Below are experts of layer 3 (counted from 0) of a mixture-of-experts language model. Rows are named router (the router's row for the expert), gate (a neuron's input weights, with its number), up (a neuron's input weights, with its number), down (a neuron's output weights, with its number) and show model dimensions 0-127. Each number is 500 + 25 x the weight over its row's rms, rounded and kept within 0 to 999. Numbers have three digits each.
After each expert's rows: a language model's description of what the expert responds to; "mostly gets" lists some tokens that are sent to it at least half of the time. This comes from a sample of Wikipedia text that the model never trained on.

# expert 25
router:549516535472489502524488513483499524502517542519493534497543527471524469461535573483499506478559482465487489527500512476542542484465456523503532491474477513474493499501518475490531484485496477516496535549531487504520503527532490496515543514501505520519491516501543473528509480516492477522486490509497499488441489532454496531478462504503508464505478536532465493451509479497488519477457
gate1:486528498520564503501468479483463483512493505565483482488506565458512496501460495522524507520499501523474521503496509485527502528536490499498518498497469527438473525469489510510511497505483502488502510473477469494516527517496492470471523505553498515531507523510500463531497479528490516537480455508489511511437515498497489456515511470551510461501437487500498508520489484506497511532478
up1:483474513493488497474490489450508433474496546504482499524513561472485515547569518466503505503505488501499523500500482505484507566535484511494517495487476543438462494528550502511482484524494484464494524470499503499516479533479518484539526487506492506569508532459497507505523487514463502537485516488508499516485535503533492512541499469554500472497417504503523506518492504518466500449489
down1:553475501507497523492532550482514473488467506506506506493501492496516553489511494515471524529556506461434488496503447496517529470540503510500475588480502536462510504535516499532524512485511507505532515494519562530510480468520536524489478500491449470503540479491526534456468434506530511503505478484515523545553481496484517498492491506514504522495471518469515459496488478513480500474516
gate2:505488493515511496504457480474569487485501521500526513473467502501500504482440515470512476474533473513473492477504475452535486522530481541481487499507489534531452496504501509487502484519508488500515527471519490496508469493525520464497505520543509500480551439494493506480483471512525492510539487489481504564490450539476516522528515567486508494494438516464493512523499502516501490513509
up2:574518544523486494489488525469451519465503489471487454517480487536461493529479489505501481506527515507557516540503511527518529504459511513495441497493489448499522495507477537473502508473497508463509508538482531503491515413493490499502478482536498512499489487482500428514551530505504490471478496489531506498496491461506483477431496448471500498499545501492499508482520491504462485530450
down2:482519531508487485523480491461493494514501508530459484512533488450503497462501513469552502508516537499512500550453515534417474454524490541540483504478472506531512488486485466505509477460503476491513503510469488453501575483505522462513499482497512485479496501510463530462511503466473459471506500538478496466499506500526486495500504453550512492517503518539492476481487529528513488506453
gate3:556501486466521497511478514484476501484513544498548509503527550495521530446479533500497503461496541478491520490505474559534564504461498502506518506517506529451498507501414515474504502456501498498501513546521499499473517481488505529500481507521497491518524486496457479499498507522475486478461465496499506548444501514545493499511491492474497502486495496511517499491498502485495451464484
up3:515488488489481492496478531501492523487503462478455486508537533508522482505541541469497513448504536455549494514509456479514534526511454573505550497459507482493520495495510494466498445507513497503518501529527457501469489483503480516522514519465535505545528488510511488455543526510462493518513484509544494527464504525441482481505502527491523488494505497488528518495509504502482509518470
down3:515485455484499501466480499507530520518519527449515473514449537517499549492480523534512506510513499485488516454493453496485500490502506462500523497492506510510479466496471531515494527497521582493470496448502524461519504529491487498487480492484454478503451499472509500486482479465516478502519464521483516522499492502494468521512525496508497537475530501479498550477521510493513503531524
gate4:509493522497500498510491495508471498466493472515548515464520508524500494543523501490541488497498515481504506490503477506529445499523497542515550499439501521504525499492479511469465463480504490471424531531495483502475502514496480467521478461569503506499475464558523492497487488507501480543506449513469504496462492507492515525504464526521508491489443505516525505525507484497512530536501
up4:467554481490494499518499511487505550567521486458483509543501440515498517464478466518536487517461466460515543483490508498500473559491530459470518515499497469484518497543557525500504498508513510536505508486522508507486476525477476557507510525424512500472479559439499510466460500495474484488488489490530506521527499466508504513501507523491480525515480488493480503534496504522477493480485
down4:502500549521507543478501567490497495510487494493515548509505530513536516481531511476518507533514494486522519539491514529494506463502527519498516497536505487462443497505533550528443531460487466518544517507481491547471491511487422508480515493494496491533493527492501508507468473501517505456461472458504534513497478488482470468493540508538441496511485491532506561501513476482531447484522
gate5:485468521458516487510545509496470518503512548480452444495533482501509476486581542502470502518486501454473531481492461517521497497477492485491432503508490470465489496502524516506510486554488520509507523436504478503551508532502444498476489501479474512486458448498478501490498516478492501446497495521498513475493521496542488525519505517448524487498512505503440511460475494508516475511494
up5:500532520555499490458469478496490462551489493551483511561511486497497510542493454494478498493528477540512566486486517503507469482494509516498476501483507530555497492521533486474507527497508516464496542515532500496485500533455461510516492542514519506468504504476465491493475514479478491488511493505497506499507474489492520501522512529488511477494472509433509509496500498507507503441484
down5:554469507536471519474524511507509519499510529509486503503538535493513507529519533491468468464479550484495455491520498515473507542510496486507516515513490484491524456516486450484456488497533503487536476553471507490535528478497523550494487498514554524516529539510527490491495542500555506505510509508515519476511478511524536489483540496513481471486538518477493461527510477470529512480477
gate6:466500490545492499475504456503524437559493515524517535492535499558514480501527547496549506483503517475524518502492489492454577514489497541517551517509499491521469503491525518525493468495487515511518491513495480502482497487500510467489502489493515502545466474506458519495508489496471472535465496513486509497553465489483491446480499549498482501510527500519527504527480495495496472502500
up6:504436513511471508479501534535479509538505501481464508462538511545450481534494540466509472493494492499503537535502490520473558521508513501479493497482475489508502493478493520487486463489519513524496506508498523506502490472466451458516529487507535517498498444449496566536430493468515482518460456513514498485503527493510487487466511516504507481494556484469519499503525493502527456493532
down6:489477543487548477515519494500523463467474462479443474500541478506517503471514485521494494533530539494474525518512466465498506476525542516516510534530475484476527531514478492502533491542488469521493489464492490494476492506452506503528505509514524500477492462505472495515523502466430478460474507500483467514467510495534511501467481476437470504448489463479534457526482471486531512514467
Description: War, dates, military nouns
mostly gets: " of", " October", " November", " July", " April", " War"

# expert 2
router:537506518490486494483507523498474466470521523505503494500567512477506511500493550468540507487512474456535498467497508526527493499457464459468525507523486512493489494494521453526502483495490481485538557521533512507484485485526463520545503444526497495517511502559506490503480465542503453515491446519490501510465547497505460491528474513466497500503465526512493508486472473495487519505465
gate0:460509508521456490482472506497506495492500444540541514471492467493529475521488518513549544499487529490527506515512518470459476506487473472511553501514499516450486502510442465478488480489512497546469530491528492498472481514505496480507460517524492496492482478529507493467511477505499512499500496491526500519538498492519530510467472538500519533504482513485530492460516491489521551536457
up0:511519514506527491481533512512506492486491517482520475504499478514524470526469511524572533511488508494514521468507520472522500487486500468529518498537501497490471504552447460482488492458509497537488513485536519498487516477494495522519493496508467498516487515550487448498473490494527527496489534505508494479565552489517514447488483475461503541514464497511487498511512495502513515495502
down0:503489472510497482466531524514514503528516521434525507529501488461485501521456526498457475490513507478521480507531518456517504516461464484489511510484490499530466530545479499477470510536513509524478516517509494490496527487510507527495462465519475501504524520527495555529484511515470513464531565491454546537509482551507510508509518499455493499488489509509508473519539485507510475527503
gate1:488534516491494500523509504474521494486511494550501494505521555498491487481486509528497499476501507486521534506486497502516525465460478520477567487504508565499510492529512492537512504495501492492509499504523478507491487571517513487494479529547475501471479513502481475467454483491512490524497442514514502507478465516520506484483491533460511499494481516476503495458499475473502505475477
up1:449454489511511507503493547505540494474501493505519500469458464475483519474459466503485523480479515524493488473488481518516520461511491494514492494474504491500466492534518563482485405489493503498498485526478516497481491513508501537473472500519485523532519544490493505537516521546477472491485494491471489502526442537500438525518480521494496488512501485501480505487526507518454473508483
down1:495423515517536570505503507538452497508517481480499462461534445481494500506470503458479490500492470511524494495511498493557517533513519493486507507491430455499481494490508509523511534480498520464471486508475503534511526526459489530487561449523505470529505514531517512522498511487457521457522468479512476535536464555484541453515485547491495497479489496500491498498479508487481490523519
gate2:547511494506468494502483473455556497522478496531480527545537483498489514494492496471488492491502512503492525526494504498515529487466512485526509509490497536517482504456484489475497521518500490558482481468509497497514551483496477479496496520494509511506542511497479514502502495511475533516583482484476484474484549524488547505493515506491514455506492477521498500496462491480483469454494
up2:530513493487527505510530497549525522522519533480570483469502501447462465495531490517484534474499484532506495483504521459469520503504500493505438490546481459519433506515441536485486503489500483540501523503488477503519459449490500488492542467519513506501461521478509469488483471479488495489482488497504490530507494493536479481443504481486516525508512496492534518466527494487495498479515
down2:565480520485529459514535483476529470482504501479534480499516510524482533499510544514497497496490546531505445498553509461524489505476495513503534491486470482532513545518532484507480508501510480515497514461508492551489523512491535518491504501515477530532489536521553482518506465480485504496473488488482493506526515524544512482444456504496528534531465471481513487517514507468446513526549
gate3:526514523438528494510530532495497463480505555478461499481531514495486471545510500507536517500522502499500530441511504491500500470493467461505460501568522484489476513477465489498488515502491500515482487463520510514535482482491525561510508465550462501489496518509547483516479514519493477545480513488483500539500501479545512473498489498491518529495475509499440489545454494513479516522494
up3:485506509447547489485488533472500505476499506474485499424543492475497477543484535529486488502494486504515511475508508540533518513472477465481465501530512501452495500468502483505521557512490495507542544525491518511505496506505527557501492530546449502513514483536539459486471484545490504525509505502504518538531495531533478460501484471501508515508511529518473494500456497496477477520486
down3:483494479535501537523497534508460500505527428514508497487503500552527490519492520499467508469498507482476520527489485505500459484512450498520502534473501518476551506539490529500517473537537508527501494544474511509522515507490522492487498488472505527543521501506507506506495502488518531545490462537532495471449565484466470548494473493504532490509475506529508475483525532479487499480465
gate4:456481482478525486481449536458466454467488527559439465438512501504478503530491504515503469511493546534528477477509513506555508447479476474488482493529500510548459485513531501501492483533494511452509507500514501509479515480527510497523556489481538505526540508498492446467501494533519502512510457503486479471507518537528512458475493460484498514498530489458460509525498492493476504535510
up4:491500512521473492495439496454491475497482530531440479449518515518510495530506505491480499493505552552510482479504513533511568451477473517506467499519504487530503498494547512484491486513497499452557524472520519508485536485510504477530527495486515510559507558475460495469534505516538499482527511507473488500487519497517489459473508451506496509490563493459439508542466494496507482560498
down4:479486487476505554514499530514469485470480475519511506466467495535478527464496446533488511507517507505488508470494515516524466489549548471486524488485488534520502466500523486461508496579506523476529477518508501588460503514512472507510530473471470501522496515517525485506468493499508524464490516523486498532472488482492497488459520511504508527513506484550525576483467527491478516524512
gate5:436497492536489490500503475504516466473500494518506515484529481476574475527450527483534496500496511530514482469501481488559551447485495483481483511465488499469457502526546507502510514517497510486514535451522473502445571508503494501540503476479516499526478482453538477509518464503471480495480476503500501514532507452487454537516491490500489517501517505509473493544505493483511485492448
up5:457500527482481499494531533558524537506504502479499495485474496533463540464522508500518497508480497457497486473495564508446425524488522501511555488522502463486504506489487486492512488521483491486517490506483516505551429471507514506460484566497536493476526483500464474500534554506492510443500494511539494548487496447500523527524499469509509522494499500508494502499506490526473511485542
down5:555416497509492492516507468519516556521473518456513510519502513488543512470459510498527536525468482486529495517504513491480476506508516503491501463502516494503549454495477508491486517525510487505480528500515483495552520516475476481443553515479516485524477523519498510499511477499544513502487520519497511477505458511460513526509468516528536501503500490520485496523485502516526496491450
Description: Biography section headings
mostly gets: " career", " further", " later", " success", "graduate", " Succeed"

# expert 12
router:514433482495509496511462520507519511521520476484554473513516506505553514494485511450500514499554492499499499474509547501482505505513492503432521509516451507485491509508453487484518468489504484488502550515525496492490472517505462492502544524492498520512536531480517527514532470486501500493463464501498504477489476508438480493476493509518482552513531528527515488505491475516529528512480
gate1:466479462490515493480548514499530532503494495537534512542484488524497464471477487503547512503514481469497484544497511515494499542531501460501504485504514529455440498499482517511503544519490492473526500507495519489519495548521481514521511503473456504467476486523504508491459498450480499504499489498446493493506488578499488488486504466472492452500530509489482505491494497494529481508466
up1:465498494510516494490508481518498503513508515471515537492480552509469494484530469483503486513572529513532453471498520493487480467513512496533488502441484534502522503507468506456507482471502489514507562518487446505503520524508560463521477451545486483551474475506523493495505468527502513496471460485449498513486493545565499433544503495513513500510483523481498503518478484511502505511506
down1:485484471491504491477465527506499500461517459444504495490465503525529501508510501513493482513489503515578486518532444483502486529454482492591469520503453508494512497468454533463509499505542503485478478513476440500473526503500490471481520451481530521491512465489500510507554516490508508498513528479523522502463519515485506522520505486492516541501472504510507481491490489478529533486487
gate2:496463475510469499459503504499536478535503556516496482440490507512518519504478497500508501473494483515513536485511478483504503523475498533501537483520514499498485490474476482482514494495498499532463529532494577506494493555498456502513501553503507500508517509464466504478527472498501496529463486503522501510534510510465481498489482492493498550506493496494476496494538495518499482483503
up2:452488493490516491508495514494485511456501501521520511575494472567515520537520478501475499525507515484507444487505464525463481511503515505499472502514500535488514494497524520504517497493499499529497479487499513496516493513511503528515473493509451517456506495458531555504464517481500471530504501484500482511560518512497504487518517518488479517508465491520528502526512513473497521493435
down2:477489521489487488520510542542485515532508509550486509511533521526536468509509509531541497491470492514523509496543547470480458475515418507522497453496490447480466496526560466497476499501521565499504477475542520513473514481522487489471467505542461534507539456530535520498516493501522486511515513470509526457472500510513523519494507485528534502479525510509484500473513496480505518462495
gate3:487546513484562493521510539463510493466497494464476506549525499550528493512541478489588504478515501459502446499513511477481486467469464516483518507489504526453480515441443504515484549505485491510457474492484476499486475536474527492509475525483523525502494503464489472555474517529506508526511509499516495516469455509507472502498491511478505524495482507490496502491534490500483490466497
up3:451474531531496494527518511511498508458515490442478510524473425523547523504545482545499521506486494527496479522489497498457501510546492428473505498510480444505521501460511478550486490474490498458550540543476553503505479456487512501557522520499450509459483488490507492472504489475504508503455552492515510500514483577508485438448501526500507484487503502462483502519517499481458500506469
down3:527442488527490528487544537484473504490506472481503515558508492507568468462556497499498447547492512498535502452471516455513498512504451531490512471501512520499554480501481514508531483469522495510488523508475505490506518493481505514515461494497536501517509503518506512508447485553498528494530501500509516528524477526467514462502503488538554482507450473528493547502510519469464536467486
gate4:516510501500532498500471485479522519479512514524489473502483498511462484532508497469514452503514515519490470488505539530562525493528494474507476501499501475439490509459486538545518464495517499500491470518548534520495494479488473506474458492445509506514492494506535477457459481484487478454476478506508493501480504462517464466468489497454494467496529510479550506523536512512500499449490
up4:513499491512488498497505492487502467485502489533535506495513524519545557515533509474496492510488489527530498509503481512538486516542496535500555501524504517503487513517446511530488549519511498532456459486484493510533474465491478568493493491516565506491474496460491531507505459495434495483474482512545490500543506496447516492522517524458495517491501507503509508480484492536512529484507
down4:516462502497506489520521502564481447513496507495501506550504503481518494484494504483526490499515519459470477488518498525450480543492479487506521450489533512519515508482489472464482500496507532489543497475511482475449468554480499497499498491534462491463457483491497508527483517526518464513518508472476483512525473540519485506557458515516513541488525479499500515474515459502466517486520
gate5:522513475491533501450494495524486478492510533489463500498467477546529503500547514510512491507533525507522537443492516535574480454510505517498467485513487516495462484462503479497512488515509518509484520507478456509504531524482512479513492492490490491487498518488510479462500495510514481479479491501443497518474547485530493449443482466483516485500504488487530505500548493501501524504434
up5:513510495482529500451480482479501501486499515501521506568501491501504555476527542494526495516500517483493475521497544556555500498482519469480451506476487522521482521500500483480530488462509505496487488502498452502500540554493531507545532485494509511475492485502490483475547481475508512485494509500462501496491493468517490496433503504466500488521507501509498509500524498518566493486476
down5:478576463506511498483513475491496489506499497487486521552486505533511487498502493504547464556463478513495507512483475536548461508513544501493520484483496508484484496531470514522499447498505496485465476541495437507538486509507526505491524515543535515471501497527505494462507483502501455478501521479453531515544484466538487462505495467483495487523513478486426493523540521486504497506477
gate6:489494457465510503508471471500484487561522512523526491496506501490532483489507516517518489491501518496521506492497473539420528510474491490496525499495496529484498497542528460502525515476497494496467533446504510498544473500533513465467503544565480514496479462491530499500494468523543500504494483498499490466518467496519506499537494486585503503507492479501562492494507468508445507507456
up6:487528520471526491513479474503506520546496522527505555537487489515511486500505505482526491485469528501508496505496551476527540521510482448491478508498485459511475497481499498494532529468507508505489561429504529516546463471486472539518506468518519498508520471506494485507473481489542521484531498495454508473472523525548539499499468544518496476502487508501501491533521476514551521493488
down6:521499452494498531470457518451480490472545495471493470435519499484503531530475499481527501489506460502458519511483519516476476515460516493460490463548517490523483454469544497537549527522559527507493544481489530521477492465491481481521515527475526487472523518524485482488482443490492477443533526487465509502462506523503507520515502544512528492525502501507466503491485510529536478500500
Description: Capitalized name openings
mostly gets: " de", " S", " G", " In", " St", " U"

# expert 35
router:510492490496485479506477474492476525511538504528575511523533494502496484469526527472540492473511486439531497492498528491484523481452484479485510502504473520490474505449530476511502461468485487497511551491520470510523478513521516477531483519487515512514529467499488516518520471486518482502506497508474508514460466495486465506453486511517502467500522538516498502495546477503511532523469
gate1:493511501500506507512533521485483570562510482465498506539504453470522481478509493466512481500520507525521494494497507440494500517492488500474535504508490482525486514462531464515491566477505511498504507471485526505518481498494528511525484499522514501504549504470454485466429499519513521491477478495470509415472506540482506523486485457512485526492502521496502494534489501511500506481490
up1:521512508489506497500553495525516487510511530455486514485501490474461483520454508492458541506521500487470514464495474511522517531504479482491489500511493472496455512470482522478523513480508494472476517483518527505496462501502493460509500503474528483538536508513509514498457521494489535502529493494486483473485567522505495485414485449470501451497525496517504501487464493504520451500463
down1:553502527456474468507478542480479528473501478491527528530542535528498512484516500511503491516463540509484509489512521498534488512468502484486538489530506537534500489469491485495482542469460479489487505466489473508564497524501507457493463472555472475502534493532470534519484538472539473467490502489529483494471491529519513454488499478509501471488514511512481519506514473515498477510512
gate2:492496467543470485493505490497519509501520482506517515507495547524552463520532524485560512487479532456469529490500489501483516483537478519475486498480495487515444507459528515434506548499493483527500511446473499506512508499493477477532509526482535473493522498499495466487528491487483523518488480494495489520486473495484523507467491488508457511507526518544461503522527502514545496492516
up2:489495535426495510504531499475473490492494512477457523493449500492503522521461471509505526473549486478533486476487488470547497483528496500483549496474499505492498499478466510498501443508491509511526477492510515502519553500525536513482543517515488503489471445452476521499486553536492521504536498516519502452517441532482496468428503465507514489500454501486464488494510512506512522452521
down2:459494515497519500518487514500495488458527476519469496505483504494489516477513494476522525509482496443487509486528506446514417515518520482460540466516498550464494483486446501534551500486493451499501459533480504527454521515502487469470484515456489571489469503535503496489471519490506476497491488524503493467493489491510497521524509495505519455500488445515567488506457512457487507524525
gate3:512421520537514494498526493448487481475503498537486493514524525481547538465495504505499517501460479530496493519506499526516514514472513481482532510532494491510550509479551499475485512520510487467505545507488534506491477513502443507527518485515533486521533526502502493533523488481520485519519444495479502468482506531519496562502510551436505476496468500498524482505499513485466496522499
up3:458520538503560494482533480495455477496498525449484485490491474493528500455524499485484531482479506535474492465506476491470505500529510484503487496450506457500501504512551489496506521516478504493486506478520555498542487498502505445522511449529450515496475526462496471508490525517522527464503503494535502480513518500465502490488500508496492523509457496486508495496490515507529508506512
down3:445534495525538495488493467493487463483524493474510510495528491453503460511525514508492475551512524487541466471494450470476476541489516492507496480516515514458504472516477507502498455536462496507494508541538447515474530504498476493504478508517473485528488495483481474510539500525456523523507497512472481490554530470539498477488487503538456542513503527534532530483522483504467484507456
gate4:491494478522518507514495473426500485483495467550475490484474501496508487505514495491450500509450453506504485465494526431513503490513536488484590499489501509508537508513475495505497450516501517463472531521494512508508505511503493446479487506471495485499493498478509529492497500496507503471531500505551503444494495519482478443489497494542501453502478500523511486527532505498526479487508
up4:529512488480514504511516508478522503495507497486507511509447521490451456522485487500531485536447501504482496540490517482483517513445540449477509485510494507508493506485426486502478488492503523490472471498483493492493489485480455479503498480508495477480476484496548495472516509487533503488518498496513499528476448508489489460538492474499517431503512496514514491541520497488508482472490
down4:536506504471456469499473497482467515477460533531553490502507467529486510506490489503472531451530538499503509492454481476537539517502487523474500495487457508502515513490449474470470544504492540476481509496469461472472555478480474484493537485511510475502513495463481518509489478424517541523488524460477452514502516509534465511485481510545504499475478478488517507512495545504496479516475
gate5:549500492495545489546461519443448515491502480541502516521534553541495499454526503491485480500519506513474498535499530549494519518482485509478516508526501514523524487476533433494492511466508499456516525491503446505490477484505510475516531496437484510485488452502538519488504462494499467513520472495487489513476513490504530531507491525505496484511526513462507501524505474469489514483490
up5:447496505505464507489495473546548496554501487481510494497463459468523463496451469495517512477514493474526512484499467430479526520490496526524498501490498483458490504518483515491508531544485492558460494460488511499535478507500518550462485503565478504484517522533483500503487511488519545494539532510509508516522482516484469480490501474499505534496507505522484494461496524521504510539498
down5:476515460498487554524487502523463501508537479505503447511532476523498496501530515461517497474490492477526526489461510536509480548498518490479520471501486506494509440493511552487474475482451498528484474468463536582509514565493503532526476486540476502463496484504498490533468486492510471520495504545509477519498498558513468499543504500515525520496527464527452506473485469476514482515521
gate6:518474518518474501515501448506502506436501497481521522457509513519489506512499538552559461508491524466509518449507514486490557523519487469508518503534518498506463489500492512515524521528488496503460530449520506504469492494501474495481481523451565494467539494503549529495524542477515492508464514487505502503540467474473507492510470498522507535522541489513492512476509515492490485488487
up6:573564529535516512503507475513465509510508504540489536503515471488476505559502535491508528486509497502472490454501505502503537508497500542491479498505512463508505497516505500472488474465501500456478518509472451492524471484505482476471508439527473500535521513525499499502479550497494510529525523504471504558493495505507554519491499519530487464494508509555533498476490508514522521540480
down6:500531524465481544463494502505508499456525502467472497461511479486487484529537522530473521503525499482471505501482494526474516544486518477514502502529483501508490498508559474511469508528505513489491545487478501494469479464470509497503481492530467507505509509469456544518476492516493524492417524464480504500474534479530541534486511542469485575518496490500524488489444481502526488508486
Description: Verbs and function words
mostly gets: " that", "ac", " than", " use", " so", " do"

# expert 39
router:562481497495472490464483495506524459527524527490544459516540517518546553479502502458507481463484499460551504437498513503496494513519488507487530503500483493497489501526498493490482480527496455520456478530529473503499425506507496501532465531498555523492492488512529552497506479503473484516479480519508511517505511462479473546468462490488506535505510543533479506522482480524541550446506
gate0:496496524483471502476498501520512507504494518509462496519501504487514545497515470496494499493508531488532494498498438465565537476517523495476485489527529521495485502540485471505491481576500497552424499510517472499458484510531512522506463502481514508533499483458498492523480488475541525509515533505542498511494496503447484549539507493490503503512498503523469489522487498488486465498508
up0:522489486511513497502523502496510487513495451531495473484502462516478451472457492501464508488512512527439517528509498510486478503454476523511540496503481454511491493458498535475492502442505490466552481494476522505545497459481490457506522468560484501487507524499481526464541494578427481470486500501472507503509519497548519499458506511487491477491488494467543513484527515522453509540476
down0:536506480481478482530486500444449560486538505471462542502498533485502505488500479480510511515478471508471490444495530519461484523474516534505485506508493487513487488477492500527500512461547471488497551485533484495514516497529525495508527479544481510494534520571445530451532475494511499532536496510526508508521514504511514479516520515488456482510512544526468516470486485506495492502513
gate1:543484482535496498492480526504506488484502502555531459446453501514515463494488518508525488478508530520457542467490478510475467550490482488504502503527490509558473500521489503489496455536495492486526498508499486481519487513508491502530484549522502509542545539486520544488532498490459492546553482506477496500540483490486511518509496501481510585490490501521476505524489502513465529503476
up1:489566513490528507497556486510509544503493491485514574509514540507480512484494502498503505509507483516513484452504519475530484517494505533494470514482497520481561509491487497464510525421505516519476516500500541503486502519498470547486540503470505502482485502485497481482485473499523512528479501491492509531466483479465504505508521499556475482495529511477517499537512496498508483482489
down1:479505492543501486485482544494520542516476534459495507525493472515519537504469502519518487503445489545514484483476456524475535492447477475482490539491516497500542525536511465506485510477506472504485507488489539495476524515504502505545522466443583494478520463500559493505530516527500490502482507543467473474511547486480493497510447478501457467496465504485525533472465488538537510464517
gate2:482463489522515497508501508537452511458491523516506444512466451456505532485469484485521526470541508478514508450491512472496545466515537548501552505516507495489524515498478476485484499524488483454519507519479481516490487517515539461503468498497509499479514443491494518514539506516485488486480493511465506501524483479503510516523496492520490456499497489544519497563524523492528514506486
up2:533501523488481512504460512480511509509478489494490514533487526497499444552502457519458475507448488478504499501505523485501497489482499439476469493457493522485492503506527504489521572469506509511533503535535492498532479483498486547493478524525504512478494588527508501473516494410534529493517540491526509501483528555505520463484503489458501522500538506472450503482457486520507499518477
down2:494515478521508465439485477539483516498481529513491475477497515507539496528497522486482499523508521528484505499505482471503578479522549490461501443502405491506467500519487483521491472509511505497431494508492517499499506469479473497551478537544489469521488511472491511513517505494541519480528533471525461525507470487498580457511509529508511548481486482506525462484510512506493478513522
gate3:541480490459483515493508485512521517522500556484463491468530540481519476533501532521480510489485454494480468506501491495516519496535492476501489494523522496492474488452548527502488447468506514485483475493529505499495487497513494531483520502452459496467507478469475510448448557468462471456481539497512503437491488497551552516493506535500500481489537496498523506478459503501491495449519
up3:489492484488566498491460530470538528536511498504521483440497496524500491471530510450551508492515484485478467481518498487521498489500490499515522504508477575481519494511460497497505513542497464523527481538480489499515485512474492492503492498487499489571505448504490462553556507454553489462538480503515485540489550524454478499527475506481510508512514487534533509469495520501470501553489
down3:514503473534509479449533559484523496469542467466510508506513506497516470489511543465484495508516497502550459519504474509483495459496543469535538495491477511478500497543532550516498488509496471478494503491496493501550474509474507490491472498470506517506503496504506486519531539504509493519481467524501481488478518506490518535514476498535492469495484514501457491477496474498508481477496
gate4:512548529481513499524524439524514489545505496503505532477529523505531517487508549504498487480496495486486501492502523494533484518520483472513496504481503522519497499494506541516503482454489507510464535483508530499467503485532493479481543488488503504536512467464511480511506538496473469519504510503454489508547493489464477498468499498496508490503475504484518497486505486492480462443483
up4:446456517494512504482470479468507564473493498533576500493530527502504483518484520496514493500540483507583544495501484501477522483492518528492463505512497547511503511519477475478490492490510494542532513529511523513517494489481510497498525478455485494505533505489512465454452468511502503456443517498499495532478498496512526476509492491547500518495470503491524506516503524521470517470519
down4:501529509519446451504510530516541506478476506566496529439516450486525440501482515488461540514504479462547496462447456513491495489484499477490532506509491479514459514494488506499497503520469481486548487495473502536484449552519503520541507462474484494462497501460514486490500538481490494498479508479516471500502495495501493477495502484495517520511520486512487525513520497460494499507474
gate5:563447477461481497506523501489498414491498544453475491460521466465446460535507529472533529498490475490495499492499492497517521525466487497483504502504507489518487498511566504518499534496485501531478506447478509517510480511489514516515474516495506490478499488496504510491517461488503470503528508494529504502527475466464488472484493496546519549493549495492482501463496496533499478523491
up5:541496490498500497511514493509505501477497514455502442493462530495501518501480521427511493495538493508475500478494518490512499484467508506505502495514514491522537486524476539453478491522503482556418475502504486510489468517506523508466463507502541488472482493518498542540519473479513465534523486501492505533553479493514508505523502527475522508514549490472522509477503494512558532473506
down5:479495447516494499474487522497467560503496497569506514521461508531571509485464537501492496494493506517484492488469509479482475478501504482497509513487462468460510496519493486507506538519526528504544497471481526482499475521525535473528538472515504530481503533465502472522471469535553526438491503504509477446469500505506530510494502499507525480515480473488507545510444532487484513482471
Description: Determiners and pronouns
mostly gets: " a", " an", " the", " The", " her", "The"